python train.py --d_shared_expert=0 --tie_word_embeddings="early" --optimizer="muon_variant"
Below are experts of layer 5 (counted from 0) of a mixture-of-experts language model. Rows are named router (the router's row for the expert), down (a neuron's output weights, with its number) and show model dimensions 0-191. Each number is 128 + 32 x the weight over its row's rms, rounded and kept within 0 to 255. Numbers have three digits each.
After each expert's rows: "comes before" lists some tokens at least twice as common just after its tokens as in all text. This comes from a sample of Wikipedia text that the model never trained on. Tokens count by the router's weight.

# expert 24
router:051116128104139109064131129114137113141108101141161126138130088134128126158143139110170113104155121143090111137103139107103132164036127196134159090080066178163164106127127162084128120064188142152148142176098143162109153100152145126103152125141178112132142162147062118110181101087148171171129179083107069075159203136132079079114080120152182180092131115090123119120151125085095146123137100119104163097110148105130075100060107177152112120187105120136119183130102090098122092162133080096142144161110099138118101151166146137131185128052136114103078140141137204079124120162141094179
down0:138182101129118160112150083168161111100113118112125103116121085128187140178154128146169108107181161140107174153143119188157169143165104093139111175151090153131181149119104145103136112177142103092108123132104137094080092111122173109145118092138135153133162080089146187110164179106092134123168101136056071131121135099149092116155163076111142110105115172130125101049113141166184094116123072168153112075202072093108177188084072157080168130145185095066141160178125150117149083093139149112121121145113168163193137115096181096152138163094091124177115106150135178163084102136114118105
down1:110029106117155138118157127103136119144150092135159136144083126114145133103111107167094174130196164135156089100120126102134137180123129124120071166139107093137131127062222097107095075165160145089165175103136150170120074125164151092080160101189118183143105182091087162154129106133139104114073119128095123149138121120120137138128081099102064111192132124078111134130192162137157073102074068128143113075152144142133115107109092146153101153102107140129139100104125140089118102116181149186117116146142122164077134160154112154151074144192095114142102173098123127151056131115229162154
down2:084130169120175056092133133113111117143071079130122143091103128166145144099106062084174136159164140080130142149120149117128143107073155177142139078181052140115092126172151156158135110085171134150113157116195160125155207129161180105086147135108124087118116123147169152123090086153146083138143121125144111197141095074148155055152142126152133165114116124092111125100127143091097198188110149144129083083145118120171120143110119146070110121087125160092154129153132130099142142096145231113163079143185128149127177132087101158151117082064119152111085130106120083156076144110140106067
down3:119095166134190112161127141124146114089060121214141135155173102112145136133151076128144101099120136095166088144080070091115160152159112120113164184092146133097157144136179115174138162138173135149107097174129111135129121094173127098187098160148140119094112071084157097064149129164136071116053051148161113142150096139133116092107116171097175101144164087138162144146140088144147113122111164141137096106128132085119100085150155149139166173142146205055179077143134067153126134055116137162067105071131110149091137145153124120178113126128132163128086160181066174166137161131105137115
down4:164134135143121136118112137095104135185136140175146102164139167134117074122140130133164082130176108202161076132183135139068131136131086150117090155131144075185118168144083100164146110108132102172134130144130060139132091134123096105182143152114172125095147174067119084168130144136150038112116157110088130145135104112200122211040186102125083133105117100132156104088102143113145120148197148134145156124142132151093145098152112125154062165165186130148105092184188104149074147169128098131188178171129174142108129099131147106122084138091162138085095154131135085158128150169148163176
down5:170110133113147120080160125105155132118162167137107169163191088131115110112122108115091231122157057129161172191106148045138180101121119113139131102147078166132110091164108136170099205132112094111127127154145091105141129130126135092194134134130156097189139127138115172163090101141054118146149151187141136120101091086188088160125094094128116092087157160110194131122109178117153147107114124128126111107150169147145091167157168127133062168127130208121109113121158155104121086203129177141119084121115165119119066134174190118174075129117106135151151146124143094108151100137168113069
down6:105088114118094147081133172114113110121064127153153094130130175177139118168101137110036091078167146138133110105075064170156133193127154047134118118140131184097106132131165120164172090081153085150143142117134124078167112158126097133128140093113153113129078107175147143091103149106114107114094179178106144117121149136128166088090161136170113146120166143105153125154161155133167078095105124111130156183102108182147111144091183079142131124102036132136145150100153122150095146081166082131078142154140131121210179118173088175104160154138148103161066101142094068156084161155108157083
down7:109109076109091155185117197091121180181146171153126059110170135155103085142113108146105068121130113130159175089128104198122072136123099121107120145141150141151129138143116191112155123117113128072072197160085154117092135143160159101101126118107136110114155128069117111119113170155156110118077135090126135142136151093116090146081194174139141133081099142155232107120140118131126149170209115120107097132090125089084115126178082130135111150142134132172177109112182054089111143153112177149188216175099132128164156116169143101088122086107154163126120162115144128184143107163104119135
comes before: " the", " a", " his", " an", " their", " its"

# expert 7
router:188100209172111057133091167067136121202084077177133170073092108086161121129164116079097137093174121120162155179143092108112156145145142133120164191118150107170147155095120146105163098144151103120117149173110138159115127100140151113160169129148103128133145136170151090076154179158180136106156088102154160104153100115170154142071163071093140102104097118107180082196165137119099174133077145150077149107147170138137134153172106112181107198127123156087165082128174099113094122092154142156107104106157138167083096139150184128143154158131140139125091107137183106112089149104169094094
down0:115146095110116152147118097135099111116077148160135081163099114098138096097122174154107061089070205119197157094137084138117134122134148126185098149074113098125132130142134107082163134131154125093154110152079096135168092134116095074156103129066161129101109162117149114142151139111087122098065165151177098062156089091070155219140146127135122125154147114109116187115120140090087071127093052105130151152120170161109122095126144121192064121109165088154112111139158158159106170105154088129156163138126082090136116122082109123136120170133104100155117138098106147152095153089255127114
down1:114135104161092113117091126113120155150147114158080182146110124146139155105153130103206174097068162121201201158066045129150155102199137123104144099130112128138084110128162158128151162113095146163167145075178166145159163109115078150097082066097125091092166106112089105159101146120156135135121137110136119167144137137139128128097131155101118115223124136105130087125168147196166093164154119120120091116186098117110148191086117127175101104172140079134048101129129148086144123070146131124128165113160087137141086121102126144160090079130090141147124129128101204097136112146079076192
down2:114092118104172099174102138153077184098102134125124145066110100172153139130097122083036165130159102128148151159126114179122098212191173097164101152152116086119082040092157159171136139131116101114144181095088138157087110128114127087169098152156153146115164168090135169141124166129100089119098127142159134152178077080125108088100138131141107104116115137115124121161109118080083160074147123110163138125120130110099177119154143053155159106102201092075122100109113145144093112136151177135126146142038145186127142134159094077143121115133183139119100217105073174119149122134131131126
down3:130135124104043117120129148112133149146145100116171075086120137083110158153141137122154116091079098176138091135138147109144173112132136095163157185108131153090100155104081098116144104134103111136097129124147076099106136078133147128183122197119095109131136166115137161103105049110129182187175090146093149125187134149133112125107180135142127106068176093158175124102114195179061129100145069114046195062097145111143133194166117104072130116132065113096051118064103127129166116117134129149093162131115139174135139141159177130156086118176156097134188110168117116115099080131109151115
down4:069128162140113046153141138107128104164184141104173115158179157108121093110109106114128108083160107063175138102155110160099102117126173140127155085116118115173148146130146108079101192134086105144161151108055150124169135165136192130109176125099084100170126125184146082115179140182188072119150108162081137125091091078176138127160133161085140152153108139169178141117096128180124157163109125130093136101118100147146116121117149136152147105109047133149122154139114075110157092141143053072083155113136106148065127134166188173112125137197126114165093182133145146170109151133120162205
down5:185122122150138164180092086078091114126134143164138103091156181108125105220106080101093105139138130076080141095158089100110123151146050122146159140122112055167113090127085146103116134119111149184091134123113133089168172104127151085124141035162143117130124149143093174094137108157122109136073101167135152076168162112120147097110093103135098096150106146102167096112125179167161142107088124125113166145143063103126162125135108170073124169093093126105119169087099007172128147114175122173082168163105113161152178081143137149114076130122181103118115111081116120116163130135171133138
down6:105148136137126114135108141109116108162113137141173094085134105096186110165174119119130124127087104126147154073127165147203124136192169105069122104122152161162100089175092159124116122147100104183115125094090118129081154088131155060166187125147123088100092094148085076185049127161107117093156125140146166154165150109107156113143149064137148077102051109139117147159127170133135130158124171164132096152125137071100131135167097102137113118156140100118105150075100138162169152109125170085081082136180215124225145168101101102119072173142190091142187139127127180124092131118145126134
down7:125163127095131085155136124133116112104121117141143148083116076131138097101131168074120058129107100069086126101170114162140131160237100107106105162160109157213130124109117152123161137133116133185121147127156198145150162146151087127092147173092163090088067140143169128088128097126145089128164127100140124040155103117151088128109149091149097083143085088151210139116109110090195127055124140113124073108176194181092105149095182140169131121138112111091113150125165101143089183123172108199106108127184097115113150142076131173118150116135110093121158138142158090135146157156143164106
comes before: " ", "9", "0", "-", " —", "8"

# expert 9
router:149123137132100097157172144100189090137121152116087169075124148125058145118082161074089159109121113143141165119174145069160166105126115057108117082135157128158210132113146128080120144138113121141151115132144120138145105138140079153145117098151058122143107136109174100098128128159125174181124101170105105178101094195095187171169109077083191132086105158111119112194161111166148116165125191122118137170096158150095173118137095152164123114092114150105093143146173099152118106092150084144114141076147176180138119113115152105146149150068075082117081067088156055091095074151154115123
down3:145158176148170113129108097089101100155101164112120117148107152126125121140126148120123065081170153069149123179163128133108151132160165178131106125167114177164104079128095143205071123132118138194116109123147104083180109111084115150121140146106158114159127143137117129102132054076118066142158059098130163102108126104146116107063138116104146152106105078083129098098119025159125122199141144063093115186207156101091163149127114166116154102141105066140128143115123138183110088127115126108200107115141167079127110124097194110139133055178107173135112167145146102158100098132103116081
down4:121124112105143139150130136112101115125123136081143066142103120126140086188172179114069087125095127076082133106128145130070104065134159101124106094103187159125147057153057155113107138115146077176139138133125146117099101136140106134127146124176129116111155170128114139146142134109156123151132115131123165110144162082168113177134129069085162145154124103147098137186105118111100123137086113080161138136086174070156063124111089146087117148048180141143172133078133123128098104187145099106122150084174150104081150038106113154154200181099085071196120199129119124086174154131145184169
down5:168122144122115115101092089087084140154073094151140161163149096099121077140183099164168091083084138073150154141140159159112125146126116145123101112174052099128162131091088089087185116182177153111139076108117166092174173152064173092131121147128125145124132151134119141090084124101160150138166134168164167102119138134137112111074121076137130149129117138074113128203138131165128086085096125117166191135127108150149121114175154108181115175141118125162155077157110078148125138091185148132187110125151108195090127200127172155111202111116145123083137126080112128073131112166069099055
down6:151131125081110190107083180126125078175168151122109122062124144110125102152162140112167081147138147140110136194187074196151107168101171135128140154129116091091140202149149133133121129079082100126082117171135104144121145114123150165145116119078143108115091188125144184103134175182121142087095126137171098102132139107135153097098110158173121135056168065089152149122109129131129133226115117141135079146128159084147095133108128144131186151135152112111129203130166090156131092080143173107151069165138110105105112130180133158178157090134156109171113026141084117074120102085135157134
down7:123127159169150111134134125099170181148132108156166115142085103170139133131173149122121079142094121161153176117129122141154103153131166116110054098139183044154141130158124135136097134113129054163132129138108156098145159120075103152125054120146166110168157073123077115113082103126107155133153090123103082104157100155120144161154092123155056086195089052149075162134164101083148118078150128089110135159104154087152071133115098151083067127092121159176157166156108204077104144110096077145130141145148192151095120125156148106155126112085144183140094151112161097205142113117171179105
down8:087125139118125157129161125128083142119093121137112143052075146157112131073161093119151108114096083123115099116140111147121117087142127148113069138101178064074161116083148123144143094163093126116141125053133162110116060125110117125116080052194107124137176183092099135166103133142101146120139123170140157076103093072121131158133136165160092147140127128187109136156143148117108095084148171129052094140121120131152146131175107105190119160095204099115127124089154143111110150138104087149111163118120124171124093091147204111091123151158186191068164121159169075216110194138079152115
down9:182101166087134155160147137147115081137144104086085164130103123083126076131135097076125167046120085112169170147178111130129118115151203159202156142167167126146116107128154140154126109128135170132141095165103121166142121072124102075087160194071084117135145139092111051113092172171114163127167098126157136150167133144134211130131143104103104095150149135085133096155127081115111075074205071082122144175097137078115110100108135133104137156152115059109124120087087078161106153108090122160152140153155147131199089148110140149096102074124123136088116083076106161122154141128145133077
down10:122084121097150110129097140108065152151124131135094096108086132119142122135136152077169065112090165159100113180136114150100137065091076166157150178167210164184088108119094153169105092135214163128129135134166161151120120124134096172130155114132124116125140119123089112129100144135124142122127068072127147157175147154144131184117118117071123150147137184123113117149146054202097162124089139098129139154123163111045129099200131179130105110121099140093114169177084144166150102103148045136164116118131116148141098182142117168064114085133174144083133170188155149120135108118142069064
comes before: "ed", "ing", "ic", "ure", " of", "s"

# expert 10
router:144126161162195100134171132099157148108172141196101152112103095110184139084114151141165147109179148138123080155155092087102157139166180112152158134071097137170160115112159156124108171164168112077158163141158160149104117070135133136164139165162107089095157118157119087135159180118153076122128097154136132056095097202140128116086148130099107104087079079200161135080145127112088181096113121141110095106116145143117170070143048119137106114179088072174106134166112129140116156105156156162171121088108104097061135130146135152143151181158109114137113098103220137103161134164122168176
down0:151178158127140108160089148150089105202144090134074118088161115065053138166118164170157111144114148180151112147110076101120041120139102154069119092123106116108114063114153140135154134171121151142155167140123095147152120169129111098089098042123131161130156070060127103152149114159135129131153109089103153126091129137079105153128104111176132152069150161100139089198123110134132130105155102111113093093136137095109135105161155140105100137124147133090085085149165135176163098082078223080193144163139122076151134110112102117146093073117109125086119196140115108165109078065146100109
down1:123085137155079131159150200136087132114150089132092147110168100119125078165091155126085154089098118162104078116115080171173134126134152080108151151114119112116108124122137155096094114111114083087143159089110070087100128126144180086153136066059142160152118202107103162159148109153134121144104080079079103106151146122069136130164109135152170092097179131074089035147147123084114171099065148150139103077119086117119100139211155201117137101107112127147127112119122141191106101095150126124083147101133111109129113101153052154141083134177053167080168162137104102103123118092137122130
down2:139109138129127112100159128134153110147146153063131121146138129103141150063092111108123100124134144137106163180152112236097193085073110138127131155168110105105160117176174102105105138116112078098146066101119150130129121099113128141162175120217133169138116102133127100183089140119170105153188132132126117105066067111112131109090097172121179178133120137087131165077130138154141134130126108079143114155111079086066163112137171126147073197092059176104099116107171087099078088174168099127123169133122112099117125148118145114154116129141152162110149047146112186073124142150164041131
down3:123179083129133184088146137135152088146119158140107121132154096095139102147111123160125154161145128044096132113157083133112172106083104139163165086118098176129154148096122073100148098144117162182130123125113094089195063108117082147125184125119150155145158111180177137111081125077195119077083110166201184109078109163132128123153126191113095171103082090171181130138131063126116124139095111137162127140135181103147100080109135097112053116101092137061144112128156096138143086188138114110130127116093100105126114106060038077149127121103136164136161141116120150179129193134120095123
down4:142141114105163129136186090125150113129138154101104164135089119082148117131088140080147146045190090154127215136165124116136154135120117127152151153103186128120083147140142157117212104141120133112132125105149162081113070144148133117136137163067149168171093110161113141114102129149094093080159083137198160146111104147149127146151194168095147105167113100145130113224153027104161096123112110139134101137129083094135107140138128099118124146122158092126151150134171141140132160157182044147093071154113096156148130124173072139170110094135168158142209200133165079146130159090149091125
down5:097065121163107197173068138118098103183104103092138149117139136131199128119172121155157141167152129111086119135119128093157133144111174088073112153084143103064125097123149109152104112112091152081124162155129074138109097089107146141120144097192199084172130146101125102089162173094116096072120197126128111095162119178118091094077144158099178114116205130149091133131130134126158094117145124139144160167134096143115119141144197145151129175188176116132176069184101117170098123175094135160094169204182107139145094158113106149121097129156140077152070129133181131091139147106129185135
down6:122080133128151134185129100153105167168105103175147174140173086123097106123120141145122104125154109093077112140092144150089105085147117085143094154151170127154109097144093095143040081166120202150096055127042148113095116138130104148184142067041106126116087096120164141113131163107143133114236123094115156128154092136135096124144096121144137112084125160169139149114175090138142191091132115121063094124097101128170170075131176085142171170100149110135150118093150099147104137116100105141141121228093120085119109099143076163102124146116141091119062122140149145114117169126134085092
down7:151117195101107161136093087112144103071093187106172143122136139121110116130137111125118179094028121081126134147120152100185171110085038104113094123092119148148097143123138112106121084100122139126124124166142125118106137115108096154167199131135096108152132174139144125118130129140071112135060150109111035132082123110091115121173148089169121176134156101125133136174160113102121123169109119118100148144083130175103122079074098144153106106092122047162078099156170106086123142108192084181133109154128094203144190149115132185134092078204102123095113111128156164147106178114123088149
comes before: ",", " |", " (", ".", " and", "'"

# expert 4
router:133112108187143215113125110093152104153084127164177116150107091167152182098122134193115106103121131113132077077107111137160074147140181131089085091088115128153171170120151170133156087131148078064136103179140146114148101106176148076116139111136156090142112118137156082110126149103125173126152084163151162112135180115162139108060110111149090122056172120131138123101178121099120159132158076104146192119144144165148112114169073092148062145131154107185128162158114128103100072108114086124166144162160176135143099117127144121175170162094192140078132104142082101145144025154139081126
down0:180150099158084152126118134129153125133134112095178109152142139191124124112166064188163151187121120117106178118185133095149169133128104117113160120068105187097107117083065166112146132102127049059127117114122182136119163133109174144160106161152102166172141158169149089074095116192155149123165073101169132093121083109089073165150127125080202182158158087138134115142095112090148118114105167123108181130137171144083075149069163147189153138129115128120149137158120117100104077102122116120171112155112140099110065101144157133076101100119178118154089144100140142159077099064109157104
down1:113118153177066136104142089134070119157150125159058153099108147092116073101149113099114138071065124168136058171140181138097128115117111115110109092111142153120129147128115143157140102207175109151114164147186084058151200163158118122137131102131103141143112181088087091089080134179112179087132146131155151109117186135080117147149109115103150130193125088116106111135163098096183155160141089130074074118160113056154104117124150128069089142141163081174165137126133100086180101092158139091110140126100120144125101139134172120058052100100097167149167086156107141144096124132099165129
down2:142127162126092111102090129120110116156108112130167100158097093125133133134150152131098081094124096137170190091097133141147138147118052159154166172076107089176155107128125165143093133116092093117091143154061148138077105050142106099126103142124118085132137076100152097102136125121128078101141122163099123219122126101113141153088147120125093178113112144128187124142142129114163148132109124175026150064098107120158107086099178131135158111120132140141075055099149123111140175075111139148120147109097149205102074175117087107170149144208174096106135062079115139125132134142204189166
down3:094090114139160148104120165137075137095149085118159150192173072076094118123130111152159114134166138166093163092142126136123190172117147139156075164111140126155115138158109123084113100103132109154092124133079088208174196204128110109106178155150100115150060151160128163127146161111134156192193065117091102133147156165136133146102116125090110156102137108100151096110189118081124087139108154113084144099137154171156060124139155083154119119128172127123117156108134170170101088119151109182159062103136122074122199116174059177142101141114163134134138091127159080190133115125170080121
down4:131174159151164108114131149073093147138128131150150103169086175121158084178122095135159096089115134138141113093148158153126098109111119101181108136054104144167142142164140137131131108151137118160133094180052144116204140195086107107122105135069127141091145146127210133131085117189147134093154107197121166128140164105189044087099125085133151135140160115086125180131157128150145122097169174135162124145138174096157035091148138146105134119126105150166120089157088096156106108145112135169145177129112172105235116158184157153101150154093178118149125108127096105112181096089151166128
down5:161137096142109116126128156135125119090095136126112164061160090106148127129146140082078121049139097165131156139087132058116182117174103153092115107082115124055162119101157063133149117132184125118204135045145069115115126083168154098113128145159089148153148101145176102139148136132142121084117177107126168174100103066136138119037217175147100154154155144179117134036152179102108136128146095148110157136151121094098053129111172163104125170122102132110166151120148188109077147116127148105183140154159142140139124115167145140154146143190164149142117117124151136071153107147139111156
down6:097065137082126156178107143134145188138090173145171163128122128113119168132129149085156139158112119104107174170095178090140175085119136203058175106094126135099143133153138100071118152121143112164048105132104134133108156149176159096155123133115159105146118192143095166061161108126122126140129160152174177107095179173192171173131115102168198163167100142076123103140086136125078088130124128116123163151185174155103139154127124081103151144150145079132111080107088153088101222127175135168085138187112096176141082169100118083134132073099145130140133102120101138127128153128157147158
down7:100165152117086120147153156099153093089131107164068102151085115119095112137076120143112134108163126122161137095137170177151202069116127108088062088158113150191098153079100131143132078133187129095098098096083157184173113162179128184104107128157096145096113190160130172137088107169152112111161118152110120140107135133157112130138117157152148059120172097128169111102131061117142059114059121130136118129087085149150121227176129168130112175108122074145084133104184208119175103135140142141188139144150104115140138138089160120120117171123104119125110102166154170072144081110130148170
comes before: " the", " he", " a", " it", " they", " she"

# expert 25
router:187109208184115058123089168067140126201089075182134167081083108083170116142168125080091146092176127118167141177132082112122146157141142133109164185114151094164151160095131149108160097145156096120106157169112156143105120104142165117159180122161115134129138138162151091076154173158182140113164078098151165097145103116158153142077163077081151106094100121109180076197164120132108165125084144142078154112143164145127134148165112108166107205115124168090172094132161102112090115095164156155114104104164139153101097123146177129139148159119154147128097113144180103121089150101165095082
down0:073113172083102185103130188103173105134150124080116085146105147088134122086171136143118157133148188097109112128133171051185135128157035113121122141183124142113098163074116116148121098118122104039140121113071118152129046107092136096128130092037178119163117125119169144129141150070138160099084127099120120112119151164105099088060146184126171108094138089111092117180135064059097145174127161090076138124094142117122061187107106168080129103110150103127131160151154118121155152129124110173124169130106101164140114138117109140155132076111143117156162138143132150167137100076164141104
down1:136125162145130143143093187175158068175167134157108112174180126059131187102134177161114150157153100116150175137119119132156106163112177128149123115152154159120112200112073086113170117166173113154223147098100091124137130118153089086161135082124099140161132131089124109108153116163118150139052113164104050153148152116152130093090127110166156128131155110188101142169200186084162133118117061138157144064131139103132097122088071146177147118161182089099151145160146084175116164155110173144109126133122117108068167115112147122126102164127173147125186142137109140093097113081138075082
down2:188148142089134115162132144158133171146146147165136112160150168188155089213118130105119143143137107168051091120126102067172103083153146117096130086133105082097127131101074118179156066046139028131119135119145153117211143105083104097156157110138091094141179159186133163162178168122187140119104153135168158140141178109153150118056143148107086134096110038130109132159117116146165149127104118099120173172129148153151102138124154097112129128120137102105124160105150161152101141145103131092160130117155088152113133110138117100195073123103186125177097131083098064155125144096107125164
down3:135150125155105107156090173103066124113139163099077102138169090127109115082128065130134140153132131163178122044095066112135116153121110140122136143098195210088086093112089064106103137178129091093155113124113103155100133100157166137106114141064100126093105097207165116116117120156166149148088087115182105129091196157133123126069108112174175127146087132056176128152116163141165105056093132102165100152107146065164144142135112112123131099129170147119114086127135117098006151124156125120153111069155147141095096091156161175153111137143174110136143128130136108108150116130087157107
down4:108111156086153120142126144193137115170172104068134172150116134124116139084114084176111146107069125104126182135118127125152118119117087165106152201130113102169141105134092099136157100145108147156140156134098064081079115224165138144106115134190137156102150133182192125135178088087133175090140105171125116119100055152109121096081151097127138107098158132114156172220144079084127106137160027137064147147144113098133118101122152122154134146123108138098167077144152145193115114156093092190114153163133052116138102109139147100125155129159149065170140117129124180104104084105096125150
down5:110121164113139133197175147147140092140097139138178195081146075103109132048111125172195119153096140180160120138084113092112124109110139172138097115198202153066065133136095074151180206111092122047080147177145132100195138172116133118118093123081183102112145104145111091118100137106179142167171093158132107128171126111142087113161122132149131172140106071111198119133158117149154137087184188122166158128113110145136131083124129156131127127115131144171160113139109094168115110130164112110150116150130143102120117098111178123126122177099120162089107198155078109134149068142093114162
down6:199137104132126163163157134105129111191185122171122121155117156139095101112167111077139135104124121113129139091128108075180157149110135132103069085108094066098103148097101123133164082108127149104042146183146106093119133150125045167120076134136095144117116149125084113129158100124088128096052181133147143136111154107170178168120125136135132178161135094084150169111124140122088164169167137125167091117124189075156141175157118123077050176165139140181142137102106075139159091120123166117191086115146119143107143114117178080212122156143178164164102077148086101115114142180139115091
down7:153201181159111122137113139102183122120144100100112142160106112161157105067080069114102156110119126162074191166130077034134142100125135169131128101176130166082134151116144117137200119101117134146073117120171138145116159149141153134156182114137068148129124113101114188132085136073164104160100107138042090108140100191120139111124124177131129201146160139155145116144099164156069084093100146145115161167105119102198101140169115121119123083138197150237158141107132148110113076165121158155149202170118156124128137121101116154149098140137133134122130123151141111138142134081105091065
comes before: "-", "|", "\n", "°", " UTC", "  "

# expert 20
router:126091146111083171171110171104149153123126179147165158104096094083116136115159184161095132129087148168111126149154099101166144195174159112136182122100145173144159178121180181122074121084149129096139138149069130119153125150152166087108173135111099086121132076160083157106100129130118121129141073124073129138126120108161048175133165162101172069118114100104179126059168145101085151080131094130107195073113104133121130123103124170117120150152151113094152113189125114127111139073128174142087119185146068084132070139171134141166158079131062117155114160033153123137149104122139166109
down3:117144167124061125086093114149126148134172094104093133080086134083142101164164163121083137154137131109147097112143104167171087076114160113069123164094127161095128099069149148124085162160098115139098111163174150108167125092077231108185110112119128138110106140164130108172204159103157082145156094119115114152142119200133125109153156057069123135146140090166085144126195166115139123170154142184105142091085108137139102184126119156132091167111124156124073147116127106120135095105070097127144098052107084119155176147128080171129176067149135150132113125167114107114091147153084059150
down4:216126111060124055102102083129139068107148073178068097155164115128146151100134141103140151085121120105068172132122175109118097118159168139170133155127161096170198165140139075130113132065130101113151096151130088143106097148071178126165144092161133159117178075126147111120104135185101096204148103148108061171087204114151123159140117139141121082108146076123130139171112103126167119122107096147144094147154091133131116104140150147093116132180079151169102167130131068132157106102152146149143158177094157129148148116110131134201157144084083101164134094146167163121158141150091154053
down5:070183179120153115125100132142143085114161069128154155186151101124147114097141198104177140122088165149169181101125131120174176125154129233156103151123102124125127116163144128126122167063091111119150157146130107130097135183096179196167126183136054149154151131136090168111090146103129159175167136117121070177135097148155105182155165115129176115080109082177139107134107188131058174170164118114107141061085087131124135127134161109113191104145192131182125135103120136112073102142138070210134127140135174142131115163123130145117125117165115107129098165109073127106112141133137101128
down6:050146144126125119073085182109107126148106148112171175115089105078119140109132181128106096121131127139114158157136106157108112185161178142121153140099129131139150126114096090169212099107087093108126142174131102180195094126099153111139071148073124085103136085178187198095124140089163080089193139116108140126104105144076102164102151096143113161110107123143099167148132172100074180105040124170116098098107142143131113142060117152056118135118117131172115080116161069168124144140120113060138110150116119175145166147162160128164175099139165139115088111199137105073106147143153112121
down7:095125114122124142135134112188182116166106122125108077118159108128049164153115147175146151092175093097129151129114102116164149105190103150108133109112165110129136103181176056206140139159124156167156114079178149105175161117085127113105134101096136150107159166172122119170102127154123145118181107155099100124157142115154167162157085130144126105156155107117102106113131097148124164189141120093132088141074156104124103139017121097132157143071140087119086123106184139105102116110148090132183102137155184119173105104139178204100044210120145099095113071185091097166167130123124139146
down8:094139160122136104153145063143184076167123152134149152174148139095135122137170117099110136142131124160129147102177124123080118201053083130117081093121088083152084099162087138128115168105092129143151131181154089095105094150201092145108100120108094081127149068151124067146152081116119172105147166082167141151037161107174087131139161107145122109161097130102131059090131184072112138177129165162182136141102166187156114168152129123092105156091134168128092090126097110133187144157130164162117150139129098144120079113140135124106117123124117102102171093152178108169170081089201101086
down9:171112097111114097172145142107112172155128191133153132101153169070083157156222111128152146106157084131105051131175144127136088095099155053079176126163120135140144117133115105079120137174159089098112110168138156164154072082131112137110091122145106130158156117135136158134107087137116182127145103166178138118175099104144200150037191123156109101102135129123119168113106152176155113132094123162128127143163117167126135115120137038120107191147078170153120111096118137140178209151123136184124120149136106139156076137131087078111156162097099117107093121140130160179175105085183130176
down10:117143107146136131171074142084163146168084108149183138091129073126164209148153060151067080092166163143149122195131114147132121152095072169152210081159126126137154140169167158123100141142101129135131178124110123169177147125153178150119101122153112161115108157122208108202104176150139127120168149069112142170079141096130127136164085132128120109095152137152118108135106159098105112184125103136172124127104152105139101103144117117132133135150108105098143175137166093121045154086116098141121107214133075117146128159110072071134171131198152147145072084095105108149169127182108167147
comes before: " ", "\n", " N", " L", " W", " M"

# expert 16
router:135093090145224069111059143117089123158087116124110146138112122096145144186192082137112057097134116134111163158072097103152146089136128146148144189187081080163108115082151081145100105071176155106098114168113166114162184097146070161125159163100131064133118114135147099079145148143130118131114143102158124127105109120152143097136152072116125127164108116131163094163133214109106138085158121078132162111195157129144187133114161081162131159120157169143161099141175113167112124121147129128129102150095125108078078099103125128147132085148073153088064181094139186150152158109123073099
down0:152070143182196102166017149133129173141091125133135148129129144177135159213182134075108151126136143117101147173152093121157213099109125124163113102151131151179106084123090176135101096147138148111142118165147129168192166122123092095199142173089121154140111129147099096157156133125133177124086175149125131105170187107137060160096082094128127172121100150146124119107154134163117115123108163112127116119103110139076146179119181115099129131149148158138118187139116101082116103127108193080135122091102111077104127137118140149089221160186164120077105130098119156137185103087117125171
down1:091116105151152089170116126104044186130127085110110102129146160174103131164195158069131126126178116084113090121119123135143198139149156123143136161115152068161133115141103158127183133133107127095180124090109148149147139148113109145125117162173121116163161055121055115108190083159175124069115160122145135043107101121123090107129155173067137152114145124138182108144193106136115123146141158147109077153105207157157134086078145129117109091119173168120156086074124114164104080141131169206124095092133127111106172074119140121086136126135105172070140096145065130150109174168155088136
down2:158187126129185088054093149165153096097080127137095159135070138127192077150144130129102099140079155143122129100107118170087128143103101103115141144188119175184141111115105147176088113149143125119148155139116166086109157093088075088080193095109111170144119182136166144119090089186134189200121082132152094133152171121105138153069160120154158112139144145160095110104134166152174087137102074144121128113159131117123110076158081146159134061210121104153081089093131129157120138099089102114134129069145138147137180115139135171130052057106125138098128133071135144143109073110121110166
down3:099170103133164193139133149122161160145117108117176065093152155099164142136136140111173124114060139116150130174110112107127114150130168165126072095108137079081102151131111155086156115090188098180081128230109151149165062177064094148130165119106064111155090074099114104103129112177164099146156150148145120095156131148076134144130113079132095094131125130123127084144138088155114130154131137145148110094169157106103153134096127173112210136174168165076080136213124103080161138136133161146112182185119141182140172190124163142122110160093129129135113142122111177138190170144124150171
down4:191112159174097113140168158143124138136157093120068090196171144126063121122136095159135094087093122172176122123154190149098121134090146125093153172160117142083175066135129094095116097127137112113120140108114106106176202140092169078110159117131117135171193102157153112126148115164092130097088171102153099125120044131135181127116092107122140131192153131146116184099087140099173124136142147181165092102095090186097167123070153190129085090122133102119151180075125105141195124125130087128128081144120121151161090165170137150153097124117152077151097131068095160181097108103126060139
down5:154120106143128120143089115103100189079130124095091183127170159086161112130109118139127103122117169043124105113118126133087185109104126115163155133171144144116145081158100147122171151119113166154108115114174088127123063135096120082114143143113118118102178154179068077144149125104184173106178192108154093126159125168115155120146188141175178115126126100107120084106161201189078122197140129066085114116106173100123098175159153114146101146055117139184137129116090121104134126105144072165148112127198178086121153151104114122158141080118131113123084151100114186163075059137159189137
down6:187115110119132114143135102099105096099127121113092077138132087120192133119170110146121131120108202125127125132148117109118120142132101084160131123140156154148127120094134072188170108084193191070141057137118097091119102077146169150083069116107179143201101155180150079078118145108118145084137145137122095120139098129180177143130088138106126157134128143135139063109139135052113127166136181108167144161121146085125099163082148064096172126098154184159152201124133139152152153074090160087156158124090122161093091157122094159084162108109149159078114170119159107087072162126124124213
down7:109075112088154115073122191121144074102118090130138176103182170097158124154063160106052099117133134137137157190106168139131136118051112172128168133167186123133126131115100144139128140113136162135106165109128130083136127105069090143117126173150152123156149067118138134080177146156109121114047207138131039110098137151151089136087123102120179134096114128119083162119151142103158098122092130161136149146153189168124064109076113097129108116149123189132203131120128101077154117188188101128151123105175109113123114169122153145148047095148123185158130133090152163140134079151147087155
comes before: "1", "2", "3", "4", " |", "5"